Weights of a small mixture-of-experts language model, trained from scratch on English Wikipedia: 1 pick a token.
Below are experts of layer 3 (counted from 0) of a mixture-of-experts language model. Rows are named router (the router's row for the expert), down (a neuron's output weights, with its number) and show model dimensions 0-127. Each number is 500 + 40 x the weight over its row's rms, rounded and kept within 0 to 999. Numbers have three digits each.
After each expert's rows: a language model's description of what the expert responds to. This comes from a sample of Wikipedia text that the model never trained on.

# expert 25
router:492553511577465575486497512532485522560567495548539448410525501503462472502489499506508480486518469490488496556442513457551494489445455501478543502532479491486443541519578477581414621540502466556416543522540529465551497540448522442487551417491463500550484560465474551452479496476519441498585470443497489576489527503470488515453479526481518528489495497558465452554510473533471520455511
down0:525411492462495487546553470483471536505567454495533533560471554449517524487416455532454545512413405500515523514539518471502475488403464505494440522504541378525451496530531441489521516531510426544499506512527430512547454535478395493530435537533478494489474486548502471522536480445457511522495454593442449463471504490540481437509465497497469531549542524532498531518513521520495458478507
down1:492502459564473563491546505542536532504447486532482550506432447503493587499508542534470504480565561582523480464540532455490461485512597471448486516477535501505515509496541553530471521524423520483558531511545510432507494470356485520422533540539450460480514495460486465439523534547534530518486493537448496439417517555471494537504498478559493465480461499473501486535464399474501464561510
down2:563517591503541479458511536520475472553462454481524451523561411479466498504556442506473498433421501524476466380585512492501486532542510416524479536528534498563507465519523452509537440548530549473442431497455489476491532510532578488488466496511530494474456446442439527501448474398466489493548492468465495520525524489545537540492409480548508551527499469543539478505484473501514491456531
down3:455551552457451544452469551512423476489482574482522510484496508463515507485550466532541517541477526463500459518545511515506451510547530469552531454533502550478551516548475456482381502476461457550515533483451495482496494534499487535500510522371418538532500533470523515489516483442427560455421534518576529437548489477519512500541536459529497516486562451533485534505512521552543458596422
down4:547478515403409485493413537479499525538475520582553485523567488506475532487524579446500520541535526468441534506540528510503466478444481542503568470511480452487512464548483521450448589452515452451440489474501460438567505482540468465470519553442522474476501542441545487515474518421494437527510522545546458458457529527486426577487514550452451484461476482480454522521555479491535478477547
down5:553446490514561538542501587552527509472542516460455497504469525458545522496486504505537467497441472518552509530455482530479498504470505505493500510510497490432410501482532556504574543483517493520542577435511523489494534548524571534550444492497414557498476482610506591528460541486557522456501512490411456550531450475492479412478488512527451485443537516511414521468536503536555446556456
down6:471480434467483527479583505496445463481549484483486500460469554530589473586480502428587488492546494528501553508551437563505463560524526479494480479466517499520531525518550536487458447475465466504533565492477480457466453499538480516503445435480517496483551530552573511574458463540475495576420496497446486431478549433436455500568457459526508505515521453496536560488518489556561532478556
down7:531532472488547580512466490452525489483531516503543421525518539478515473524414539528515439488440466470446522450492446535445481541462505445537551543496508516465500579493522573404551532473525515560428546486495457516546510507554520474523503511469537536469554452449506473443470470549474419538562495500528491563503444503458493456408515539460512453472434476503474518490473489448505566420537
down8:495485513488428421533607520433474484506523427524527507502524519550532454547525454458546530458523478522453544510469464496511497519461423561583499535499485448472522493511510516410520511583487512556517533513488489462569474460540468569555491446443508511397551510475526417490510500496533485506465526490426458589487520488466534543515524495482501515514561526576501607500484483514507477495469
down9:568540518515479473547495521527517595456453458568523467483517547504533475604606531473453512521485497448576511497533507428435504490515525548492461529507436485497491480579473503489519477451519412494559524467470517493516518477534475593480473479552483589524499484419457517465484470514526480486539526479537546535466532465518440475492517525514548392511513509524471440488480505520456464483590
down10:500436445487442443519464511499506493525476537551533520516469426440526535446527465445474495507560546576475463450489556478505472470468524477500457563438499515476526454491479494481535437527547576475505513520460465446553521489540460517439461512480506494558539558497467457544492531545544591455459492541464493565514509513537559494500527479570487493477443519457464572464581465565566482542404
down11:542554594569546545467494469498537560446495499509534509490496424480421515459504475503438428465501447552522497463530532543502502549451477559485490515530515559475479491487540551537506498533471415499404485515541532525457482530439550478488543470560476559518525504499545410387439505525490462485551544523495494522505481479494515500409490542507539470508535555477527516502473498479538562547585
down12:539447501494469518451510496488428497583484494515469567548498475480519549439392512525514483480549486506462535510557484574485492464439503446440519521544505528549407491568420474556464504471464530450504541434462498516459491498472431459465565591534538472593518531449542435537526470492473484554524485526522478492536505536465508527486571524565520515502562535535565490469536521523518485504534
down13:555562511459486494482520491454476546511470489514460471475513485477563505524470534491469496496481418466504502534545500455473551508502576555513398511473476500481477540544530508492423428465523469512473465582522547440512539526550502466495530490549543496441557486515470501437478535544453461524385495555555497425500533429547483496544446500414568478537498494528544523575492565520515501563437
down14:505484504441523534493538456564477522467512559514522497478458537478481510623475514512560540448442442482519536502533459491534535510454510518521545499524451441582496565507577440416576520461490462531497467513517554502534542529492459431557454566518518468490584544483493523527536476464527461544471511478557483473504546534483473561491484560476475408488477483502559523470532496540543585470559
down15:501523513536502573460469482464515505547485572514500515545465486479609460521552515505528500485453533496487489467462482527489437494487510478419476573515412471427504493491465498496528409538493461486474497506575524514501511505528447541524543530529462482481527493498531634502590536501455525449500481445520508437498530470460559499508540455521460472574533515454475572535469503535430487554399
It responds to: Pieces ending in o such as o, co, go, to, io, de, often closing names or places: Theo, Morocco, Azzo, too.

# expert 36
router:547545506541513476485573498501450428507518525510420463512466499524506489514533510508504519471483492447489417471455546487549481461519519532446492523467491515509438536593547541450346520491505487547522557554499475442423477582485441499486547484534462494493566547477507495499503579490473489516495478505498500530569517482492491508537511499476462507497517485532477497492608398521387484511452
down0:471502398431492450441606443482520445548495511535535433534502516512506550433486502543501504575494504501474501525534450538483451515467500472438534500485537586465475593459556488505470456470538485451509604530467452488520515547468491508459455494519502531478513579533494581477478479539530507581526447532535534575505520514564494522499481446561495463456546541477461540525462519467478525484517
down1:500551503588456464611486495556453541497441512556504473502520482441495528499486552551532450512451496551500508458521477484598511535508471477482557481489516564468422504504523498485489488512428501448480589484441486550513571479518491512584512535487480480486533566561469473470396507557499448484483530519568531488498467474516515470501459565482510498402493540515465503441481565485523424460503
down2:467501480531446500438494483453519551547502505506527509508522523514440463484519472502542483532457545548466479513511538410485406531477517475480521562476517438458524436368483509470486480472494529490544574455525559499491480489540516449478513519536519507430585555520447473442512475415525481532578516453482597482445458568578483457494450503556496520486459485472499561502479483540515531498563
down3:543529426521526472456451560465532445431461450460502512483473479510530556515575467509589411447442452527479487499555462498416482498513535499477530394484480535563503522574517482435529550544470479523490507536433474471480472501507481466533474548511470591537506456510520524451435534438454492516481575481538496462485559519456505523556492496466473511483515536487552511482549478468550591509505
down4:512501465554516490480430482462540487500534490526467527614499443484541423489514606441476445503485518482483508464475498508472488440472405481489540566518539551471484537504564500449607511537594492528472578483420514463482519507538513503490453504405521517530495484447467454503483526519528568443486471430513504584520465484488518481468503535502438523477522572529441483466522487463482485472514
down5:458484540496513522517482533522426471548536499564470463448515482521487470520455498489600483501536524483493483457580540507569477525482552520479499466477549432463505520459480451503498509520584464503539488542494491468500536539573508562479481488457489485430465495516457483481549582468490477505472424474449465463451602521546422454532527484527496461550582452535521510521463523449522473445627
down6:536440503514538524496400510466497496532514454491450533561525566452538440503502481485512543488519493513490472579477466497529510525562454492484466520406565541492528514542520512461466482486420420547510483543469480575443518471522531547439553483512499469468424467522602524537527512549481600480507518453468539527398513481500454550447479546554465504478490544513477484463528515514440478486561
down7:522483458485473488469500560523545508473468504474550533492468505493500544464562514516491494390528520482445492479454524451543476555464490476481516598498564534472500480504495537523513569443454455504519553504431505478574515450490466489568566521499413510535456502518577564547512520528573560473525441509445435550542447464549588515439457468469475488496485543490471468482452468501507443578468
down8:450479507459515513430540524506511412432601523461488427520518535493544551456481512577505565510548530560486506486511509497504498550502511553452500585435487543534527555492514527440437413451493561480510526508550543488547445411479490488475466418489500484549494490575476514459481513454502474449515442488480493474490544473545575535538547556502472549509537560525453512478504496544481527520562
down9:460516532492453482523504476484481532528459520516480522443531552485433530488548513464557481480493451463506550515527485483478504471481546455485505558557454495572523552407555521470511522515486513540512460554514493460487512457569560515537504546519506440570499541362482452459519492545549436486535457588445534500487504470596511517452510478551600567526530516546553505492479474516454549467454
down10:579477475470521435523466481516402474493511532487454446473517523513510482475487551438496554517549406466439520472554597466493509528562544512571500531501477546495538507468517465505472528440561508525464466484509552554541504522474519490507550420519505440509523508567428468507399519403539498519509544456490504466546512503520501532432526496499450450469541442482479443566515471459486561545505
down11:476585456457557510444526464468461448508489491506448493462491533497560456464477483419504503461420482407535502516527490476486578518471501541399462451439514487519530430491526602526494475509528505452483428515404551503426497551512527450509510493518478512470491512464575521480476546475535512507472541471497486544556492533551511494516567465507485483501473568478476448502529524590569451547490
down12:428516447521523468461505534579495448515497512479566486470508500487432550525460497539507477494532491497498497453496467490469434571469500569538463517454449498446478550531518447453427495545525577483489484511507489563502440504525488504489461494489494467493553493551570478490397451491420417532488476507460568426428572490499456482499454551520478477501505637504448491533446527470502478479496
down13:485476512537487488412529572497578474534483500524512512568520466498480515541539490547551505493487623445461490460472509483512519529389555518482523496483496419531424565494484469481482496517509517425528486504523509535448465506481455390504477469528468484436435528496472493546496485517469458502556486532514544465501513602452427480467474505497523510499557529454534522571457468461551483439569
down14:533507546533561463450515431550484497458521496520460509436422515503466538488482503531507470528508469488502583519502474561540548472589431444518510435506472481466536506552515498449492499503463492486456466466415552562562490568484509479406507523455428540531524483508544513544510571467514503547487523543637508502496535516442525489513500458491540481485469456396477524498455457530521527524444
down15:529520505490482495495448471483459484511550556556426496548541534484544478491528518502507482565559463556547468464486524482485527473542492511481487530528433493512503503555551481567479558481512454505418558542418482508545529441431524490488534499471459445511478532507496524456505567575509504566491566434484434499450455613476480492553574490503473489525463509416496523532474466469573551468593
It responds to: Clause-linking function words like that, which, who, this, also, only, both, especially "that" starting clauses or following in.

# expert 54
router:481488509571475545481534546536425459554547580539544498465443500532477476548480415464538560485486549479470446505504533500510540486442501518498495503511521429543461528545466517483471516507507396538420459516533463485484428503530470508547564479513436480540480564484464511474534511443472515556471500619482490484506532511441413489453479478442496485473485507525485514502537456528378539481534
down0:527452510439514531535452496510552516396525413453508541464580554499471531414516439491547499469464505438473543445501546499561496466511554469514510476481465434468489516523458550466456501547495503607515537546502508551523520532526440432461472491557476506545518544432445506610489502531529429504523533535525483497535528528528521486523460474505511531485461488478545493500496474448529427523414
down1:474563509563573482515503577572404504549521508442509538486504504534443514502489463519477447519545508514423454481467548437461483453440480522516460484554490500436544528454491546540507497489507525448467508472502522460528610541464519447582535467550501510520465536442456465506409492478450512534495480483491446502495551503501549448504499513539544498506469557509466536460525476458580396543536
down2:482530499504443499495488486578614476487575434422495522442550527487473572467526493467455456467440530515468569484541520536536572514481506575507524500471431492537553516441451535554443437504504469606513457491547553448514508503451501490496473410481516578512505493465512452543512501499476451440462494508457491530497552484504533481485501491500505535488455480536464485492468549511479472619528
down3:481484494503505495414430447469450493508470469502496486542509477510425498548517471568471523495503531467494484551511516453509448439492553451446428562515501507536527620504531480460525418457500437531540528545522512467586466439535432491448550533495533556476468522495521525527544509533535530520480489538457478468450507492576477550481479477560497452473467459602555538428479531493575478489530
down4:424425490534453504522518524494447495552516570413438496477495581505516548479472504493485512570505537474464515425535433523589474524471523500519483542426504552481538508440488420566504465454477485497472493501521495484475480530530486546424509528577428474560459561534553546538465491464553518526487482500451473443500465450553508446514500608469539542497457491510475507447520499489534459456457
down5:576529447499515485425519482519492537499506517545531514495522552487559523420515526515493542485462532474485473478545461469525468518486486514484465489527482528533497488555548531492542461543486532531478464435488519453583509591500531499502495499477545459530486473442545528529469482516476467466398487389528516466479466549549521538534537498533440462440562499561430526497488409457447612411460
down6:580488483567517479446489448547421488434519491475548463504478495508425496534581516478487537520488482458515557506477580535483486514477581542499454575474488497478559476481475547446515510534547538457532566461497457489488548458523483497507480501522552410525536511517453472523509476423584502421482525449545534466473511530507491516414495452576489466455467453584529498512448544468508539465445
down7:477500553455556456476475499514558583486469544523430553549485485447501486522519561488472434503484502479426490476439448483445500488473500516496449494526429507539497522513545495580452521497458585485473459489508482480501512448514534548550508520561526497542509489473533496503538477507556470439467543474504585434425501613504382529440537435462532460429527497501482507537518467484528514509434
down8:457494539461624467470491530438630473501537497544553558508525452468542498459478507527493510467436492485509470458456519457480505477496563484519469473566471509486453473461533577575523498492487478509463520523520516532531549525489470537547507569472531479440499538554558511500466509441476491520548491628479459506429496557420546487539474510542513523447506482470477501522440459446509559482465
down9:506515497559506518523423501542473512581551536507527496514467496560508484510495515430546495570505560564428521523592511446546513523508460425590535533552561475464575473487546534462495453522526529524488505498443444499553507476500457450464465498516506550530549471504545526493501469512568468498492480418548457527627473460529480514490490544546538436535517480584453472454513540484480509521486
down10:585483548494558463460496497473454463499442493510455547477474512534484510472521479471498493412475542547441448541512502520501478486549527527484567587475485513520537559542542493543594466517490542454559571495497464441476467464419509554466474460538572495382531494428510525478407546507513495538467458493508483526544487503530521465561492517489508582504440485518575441474503526511499563511501
down11:434523579482491520486508449477493544467518458484507582448495498536499509476513500457436500438459564507461514549573500565464552493514547549417495415438441538498548396418508483532496497523478441530526476441483584472455542530469495414488457510466511446519576558427574509475473537522517491482502490489449481512541536533518490519586488482438500532505510462484456479488524500524489494505463
down12:477501504455520458522483580477477442535524539527509519506489509472602535471511623505469443498488452467493495464444570481513463498507465413501487442460516510500455500491532474480522451490527397541521442503520534462522411618517509518489586573468501470551492422500421476495525511463471495482512536498475561468547532434480478512484449552441576503507469454527531503494523487524490527531486
down13:510471479482524597393574506435546426456565518572458501460456492456581484493490529494535469535496493469538564509485484428518489462483432431544482568580509442464449576498476559509540457513463507521471452541524544493518434507509521486508489480570481557537536489505517501465481506443452506484480509451540564491497523486478521486465565429518519544456487525515528583486444472537481494471527
down14:523449388470418435533413459468481570533482496563505470527512542525497551510521501481572521546467482506560548467557516527489463507465479521473455480552514502523543421471520545501547511511610455536490481441508443431587503486549561464513475533546469506457508508489469516530521487501535517481475552492505534477597498466511486497486442517481483512420484500566524476493518485517596539551539
down15:519454534499474453536470657436466512535493470578514451542499569462514433446520469516530509488411515552514487503463462477525525440504517557485496481549478491514400500487502515464519532576505469555505567550457428505440445469505388502550538532480539499433504501513591522478494485524433444528496512483494469530491523488479526474478521472486558497497445485527526561477530496493476527536489
It responds to: The article "the" or "a", often fused with a preposition, after verbs or nouns: of the, by the, in a.

# expert 51
router:466529507520451552498542562487510517518490495551508535545407605503463412520459461509471477413467547491474476511501526532559467482541515506479555538451528550503526533509525529451504485518466491529452528481520455425495478549542443543533557525494442433432472542489518507501580610493525444509484490518552472551509527572479453472528507454541520484446499506410419500462511451507477503449502
down0:591534595512526526519534484536534554466443543529494480485514524481477493502479466522548491540481511476424499509554461450534522467535541500623442563516518510479540540493565506426566473562509518500485541497540542437529509451523500498490525489513461409436568527427546522477436499502575510493542516576441442539525526469497451474517489518453456507444466528525477417496519519539533488463466
down1:510566521519450516450521483558467532472561505427482506469465561467464457490464457462458480514504530563444488507538522492496469556562432492485481511478535558472509503544570453547475454529433583464533499456472530488566473501522455585501486531441505426457470523566559539529481570565550530542523432524515467468481488512505519543585397483498552495489472560526449523462508475512553503487478
down2:459494528556546487473511469523442578478443563512500504524465511480484428522488457500481530531485456544509492535504465518487450528513460478426419513492526571471545575560597525489552517485467515448516543532493495533549514530484553537547554467556522453451533507563503523485472548605524513480505491482456422513557497440528442470437451494485536467444550518476389452520521537451476486509472
down3:449543504535478537468514503449460538475535505528463493535480463520492454519497474591524514498474475485514447409511533555480503504515448488470518463494558512508506480514549420496551484452533416490600464423543539457515461515535479570584523492522414514550524496462534551515490477428395519494484556504558477538467476555555485466471507571537491498521506482549468532509520502489522505511629
down4:521393468437509528548610466526431530456508533512532501504555470494533528499459460465553461503528529547518472413488488488499433481525433533518591523421511486489583500535533473499464591437510486503526495488454532544490451582497484520528488551518457552495488550578514467486469450520485460467513476489478502503471551501529506390543498526456540511445450485468509505506464507454511521425522
down5:446556415505470431437532530548520487454518425533521496430502516454473478512489502516458547484433525472516529510509497471507474540474543480507549553529544442489490477424532503462455442523525515500602495519496531423519491466499510554511503456548566488506577500494415419502454516575515402548527540510528488576493487413553539495535481472472477516456498551488491515504510543574542477452501
down6:492529480511574430520513546517509510558448543503460574485537472465600518502500522532487450560500477543509508494453478531518446504555589445500552482489500549419486457533560456487467465548503461425528517545526429436565496544527473561480528492567472469492536516446468458462533433486526576533488479512503431528497488530474480461460484467451519501394445460534485468511509497535513586488480
down7:569506521547515455466476500509499501421505444469442490440461529488556476511562457503464504499543518453555447434529546523521503519514480500434432474478510621449488499586472640491469484535467506582525486561488486548465465521488480486415500458548509502551460492526493529491502515503578498520560453465544486528536496458521543531515457503511534486547461517530493520443535482483474459430433
down8:480449438539471469552564512535516558509507514528479401447491534513551512491566495454463421500465445575490534454481550490452410547463468566490447529454525544516548539514435533473495460554529545473500490505443558518469506532490581500487527461525544526537528503559457575493542555491534524563570502490538567468508485481529564491509487474507444483475548503542454519548536467468499414497521
down9:506556493557546550531572501477527534469500539499513486461462460549550574543486473485448499501505521567461414523539459529473486472468478452529527506550564571552496503508452557550440492480542559485485493511442483510527579479577568468573448437527542503484498474564419441411426496477452523533475460471486526457483472502582480510517508516499486514548555479553517469504498539468438500529462
down10:454558546478538492472535507433558499507446559462503535543560505433460500419492479488513492540485525531510507520512578573518465502575464513564430493490438514474478515448549442529521579487443453459528538528608472472537527509473472508538394545447450497462467513520470520485531442487476508486467462490497499504509475466417493491515488509530576496493483524484390508498575500511484573497543
down11:487461490522526554542513465544462523495498510529419498529466641493497473395496532468511500544513495466458504476497489489511519462529538429517479472415600509467511483512450494498524489433440467528480576462396483450570513542494551533519458537500459407453499545568400466475530575474490489514548546529499489493459486498449496539545523508507524533465494494491507523478531533500497463455547
down12:484418455506501519546481511503495432509462487525430455575462535513546440498515521550516596451561550490566473488423458486528509495516484526522468515497523507499512506472544459523483424557493511419462487524494399488471515503519465539483564403567477491564520514474431541481511464452564552543538541531451476569495465495515476449520519517504449500471504528551497428494528464530495508453403
down13:507460461474612555505536510524476518461544569442440450553521462468508434447453459557477453533493509521479485528484477498461531530456499538466516498465591509424533418467510495517451563543501525514443513472594421520468497554519457443519483431583458529506499468473524515513515499440475557525506552512505496509490494511513465495529531483548414514484535556552472485460477450494583568503493
down14:484521467419514516530490550507562507510514553474545488503498569477451417445478494496521483466533514460457474480589538546427461431497580517442551525600492465427430409535537505509455519470485495518477485511416529518500472503514497537585516559468487547455512503450512483465486532450462510532510575504547462483514472532513533506526536470439486518535461536545529564498501577513547517510422
down15:464491553550507483513483483486470509521420549521499561533543466453370487585500481519506437470548505583489539575520518501542591438530452454542524542535486498460477502447452541553537492493467486540466529542495493533430457473483523515476415516512457445561478539432520465481543522547519485467525524459487501513506400487547485540508459495534533474519432477524487572515518485561489494499572
It responds to: Commas, often fused with the next capital, between place names and regions or in name lists, such as Grimsby, Lincolnshire; Antwerp, Belgium.

# expert 29
router:474525547564521598470527487528509519479490510519508481453480537527508419493504428495470488499514560503445374515465504522506572469490468529480476528458469533497487479532503575443499506530473485540428562505516467518496487503541470512531526400518425518480489507468515486463588476435439481521573542582531535484478509542514472500446507554461548587482461408534518479473465447523426524502517
down0:531440539506549490500498505487537456484506519542467565536520432468539418477497507565487488515497461531549488490581561554521578490511516513496528484626496492486455547466478476517430461440553522485497521488535523496483472498475490629550452531529453512517512482527431470399530509465515443512551544530528516468538548531563549535478525487525541482504568490520424497419540488507529470520449
down1:465497510459545514476562439421460490482547534494470430483530528513569475497548503471535526488466529498465520459434536500469547468551506466478489496533504399485511479505565520532479543561442525453528532560475465532493453486435462537526443505465540522554519485461495540495492512562468454519495515513518517539529523481517432547507499535464395548477534464468585565417552541596461481460424
down2:493547469450503463543481553533475489527463488438463561499494493468535497527470544500482508494589502490480422560476550494519486507559610543426472470521475486437514468465434489531582502482535485485494522509559548488515467497457531553482440517483547547527452494516531509396422527500538589447508590528462501527496436523525467446530441486522534503475418488502541504434487508503462429504460
down3:399375449492493537558530445455521497507533448534524527477517496434564503407527521530438497499463465514474495512487566578460527461474528506584483452471495531577559493582516455483487432508488425435533473548537452499491433508492477511506518525443483528519496533557446430502536510511490551490532436442503591511502514505495449497568540486491510508525510476508476539516455496520492527541496
down4:515486512544508503582513483489480541449502490524447504480515556486475454509469448472523515437510445514515547464578530529457506495561441528476497541520448504475551498509494526396513494434456478561462463500568535573559458443460548473496470459483483547482526452512461545548484481565469508504464545534561526439448472559491542487470530556490565495491461401609500533505499512581493442468529
down5:501493507555493476522530404493538434506397453552469482495507537477433529496425522489554523502539461466523493456475440455520535529495579474557457514479529533582469480470503527492516426516514481482451443492498487526497468552436494414438537572462487542480553507537501435412528475554541503441531400455563498440505542501522506556491481499492549534539501513493546537448483458497508485532537
down6:485509514528475568530566520518452440476560437506536536536440514576396519448447495424615504446516479481482450491448458483531463524502504494487464483506506483538535504491524449550490522523494519551433578545547494515463521510525431527538469457546462462478598520506448527503453518478435450524495448474510513557500456467484520413508437466547536546471490550478522548494561469506476515500456
down7:524508458496547430506506522591440471467493548516497521507503456561404522505517522440448448483516458534503500523509493500531542486555540496486514419529475574445507492513580490595475545482553466478520507498560566515449519555463512488433511559508419559442544484533459431510521511500562546488491515485434466554521557534578544490517503517482530509530466518455461532549522449528528497442570
down8:526469513485522509471530604525557513507471486511458522541433560500461484502476509479494441445435502495524466477524466478530481477483525449516503523535479441471511447523478487528448494466491466569453473545604510450504492563426558455504518430496464487485491512436551467433491538568508447511504500495523529508477535486483378465451488543558486528453457587455553436446562500535479532472419
down9:502523408579486518452529468504530520490422537525523534467436606492499492561510510454534504521472502469468497444509552492539496522515491501546512499493434451479492462481500465490584515449560525500454545486471512546513521626521565497517459458495449424521539467483545521432524536505456561450488491435467501516528507445446472527468505432491453529508468593505447569471461545557464474480509
down10:467457520514493459514486585501477552503516518529522459480469493490477483489496548419516501501457504525572439529525488531455439524486496612505511493563492499510529439422430485487504511459474428531552499524479485430509498558451481530490546469509419467472533471541461501557509549494547492556548535515484476468513521467509497457472540479460479474476514469408404575549560574571530551425548
down11:505546471419483550507525502483475506445544536504559534469437462522483467555507469476475435475461479531467489418573514541481514472472521520477548521479444450562448574486490498502501502492505451487472447495545551538452480530520487501570442526496467475431495574511470490467459492534550479523509455447476383545524509607556436566482510517543487443555499536482517428583467515490526479460531
down12:549511482467563513501540530448514529567501495438528483578482527549567564488443496458469500501493472403434458437545492485486490469440489497439478527490577492508517525527516551474518427479498494474523508497473479504449490502462451515417455465532453522513505486528507566497498516441545508412509517431449542481610481488511462551536531455551477573533534609502493523524524520574492526500449
down13:495469508528524506498506483501449577497459494532506471439517531478446493490470479558474474475489550530545539486488550540543548454549424467498496550557557410504532495564571393515494448471502464564545439487445494471516567516486442502513497461480538424502536507422531501458510474510433529424467512500514570504545491471545484429515443447576465532555513521473445516505457467533502458572516
down14:474487508494516480474511464461533506465454517484507526501415489479505486541524430484502535493492449585495504421425459512455519498493499569465530509482510485492535436545514517540472558491534443510559562535514496525521458511448461496487505530531569516419454536460508532553523484606536510521503466488513514508445505485414374587456499505533442524545477503366452535485486492553457473502505
down15:468555507483524509505459486469484482499414467480539495535460450468480539440535520471494533515507459515499509468427505485488503463533535440503543545439550536533479502525452495448440521484492534563415547500481428510524440612410485533537448495463483513457538509533406524585466543549479462533480469504453482444444563532525492511516495487529583466570510554455500448471549469523529424488499
It responds to: One- or two-letter word openings after a space, especially n, l, w, N, plus be and to be, e.g. n|ominee, n|or, j|oked.

# expert 18
router:484561491612446472460509567496486505540548515550541522474427528492450480469565415471459544495494508445480419430537590526506479457518514574499497520460532539513498472518467533563465573522442483538483464515520515441487430563537416533539512500518449457529512556474452519475528529464515421559492464512507537499514521482446489431458515520529531521544450465509434519507550477531457495523491
down0:429485467507459542452438462516495547550463558420510531493538477487418430585510544497507477507498488497474576510505497490476495478469533420486377526488515423501468517484509466467502439507459493451513491537493464522493492443514532508547485532468479488480548499494491501517573539571507518491445551536357520467505483466483454523402500460523499436486464524582464507505532463498503441456513
down1:513514473453487446472517444537527456555469484515512531479482534448535561510533452594533504490448557534453469446470433435534382558558383469492485452472458534548519511524549445483532529555483523503557566529487514513502487509499512479399502476492614502501484499474532549523482512504509527545485456528521545502512464510499512498489505480560537435538500556456532497470591546465479520483533
down2:450447533509462507460461455482525476484477495484503479427483494534525441542544519439484465491589544524528552466542446575469553451446494502536413525556515574497531537494455482455484448505443471541501539491504462577485459462440536512521455420438541505488493458557468475484520488501469446414451510461481480460531462467520450439496522529506460496537535451493427497482537493514436553425430
down3:520444507521549525605568500483480472512476472519504494532512455510519532537471512514495481515505465490517560608520518559544528466490537509517483522563555514456539530472524495483518482514451518420512481486494470426405498446454497523450525530513569443458493504456546553537505467489504581529580475489533391455483583467559473550497410517489456490504515478516548529402534508487491538545471
down4:515491461556562513483479462506515508453481471499492482503463449457556481400508535523530425542448401505520508500540370499537510539544514443517485510409559542515483560485454520521541445441457491517456510508505523509534531516521541501450508505575456500492485475572521461522541542491560511475451508489482543467503547527443495576446519480477560483438558463474453487520449432451470575493518
down5:465472469471575492545518526466511460474512504471456444551590536517488506492517539524466529426496486533393507564559483467483453446482534557559534479476469431490549502499528472540428425509488503490460426465495466463464485541439465455589467517523480550510569492506494476435515538467481504548497570500500486500573515459489547455532575501467484563531531520540420468442554481501559533490503
down6:469545502550520500536595439469500510478490446461494558443454489477440505444497419451582543503474458506508506418474506517429432566485518569502547528479490473527477430522456479534456454494532579531463513565462528490466513515469510451533496480474457498460522520399428480542419578516511486507510431505484508554530481528507514510487447524515468556554507567507549557511512482438487509544490
down7:495504573496448485553487515449489513453514465554483502527501533540506497492525497556428506519396509457476458496504389579543532447497499497502450466517510492510490520567503510499525469490488468547443474469454511538462536475447490490476502503459484465508470527538507478403537612511564397488501460459522483457575426475508543540514512451477557541528537563522482517504545498466539476393447
down8:528499556536535510482523552518415497543513507581526531475492489458556469480505477473472510572542545473486500512493503507531540505599489504504517532423479547489547657491465506513577504405494515513565522443549503523506443546470540472501506473519462565501550505554481446460476522519542470496504506507509526432441495492503591481492496546520560474486550494483486511609523479480534522510413
down9:506533545440457489462454435546528516569636403486520540559545438534471518521564487521556527504558517492463543500521453489472443541435491455534515502534476544481500507479445465513490435458503503472507551511514557508478489555544511457448482473488450580578503445471450504496504516473462486474510517465493537450492430527470530551517569499613474506505489501437485501516510521491531470540574
down10:571581582488529555510454457593535474415515490501530524503503361580488484499547493530512545511481546472474510590533534466538511457502534468540501542530512470489530500511516528502469543538563476523417500426542463445457497464572517501486468430460532463436536499376522488468457493495483442494540499485477509486431504518514550516545498532516462544522489457524502471505477488498491479476469
down11:477494553518486461523529525497464507472412610530476549482520497461590432502498545504570515522521515566456435451423451474556513520536497456488537494536529489482545515483529421512510487520484489463482557463541427570596573462502499499516470537540493438424478553487533465424471526534555495576503523511530477512410487439445496443533500509467525510499524473443469506476519486475519497468471
down12:551486414539495551465519465505479526523552479482498529469524525574482461592481559504471446461497505607467517494431428496566445464493470511485560470475440586430500606456470487455471487474489470542443504525493488512498484463510528492477478459476464486498555418545494547448460556547502498468558529478472499540428505493495487522457556461511488451545560505503569512470539538482522481451441
down13:529560505398534479454439519500481537479435503519488532472490501500515538468531521438507495446521571482465590495514434489427490528500505506379427525495435434527490520523413472493444504526517529474493557517476528543463603462559422451469466485477512518511555484491573443491556532466471530470460542488546487425503566450495509524511538528508503501485527475527467519486519488534466499436443
down14:455585478468567529504534444513460439482458567528531433477492540464477498519515503431539522480481483442476552514557522512465483508420548500421521518491488428454501438466576517449470539539522512448510561457474486502507627498503550423554509493519479472490515555450541493454428494494501502515496531498537412527559504514461501501529479475464497521462521534482506523512524569556514566589541
down15:507474457455465434488469500481520556520460506483511459530576488480488509487437515534501481477573513447405553448587464424487464492559600457460501517521515496510522548494454432485451479474470480476500499467556476506466467529534581472466453490450458431509482473484452373449549551477471454522421503566480524433508440439438492490488494495480508518517554476502462522506536486497486523527461
It responds to: The words and, or, to and fused forms like ", and" or "s and" joining nouns or verbs, as in insight and guidance.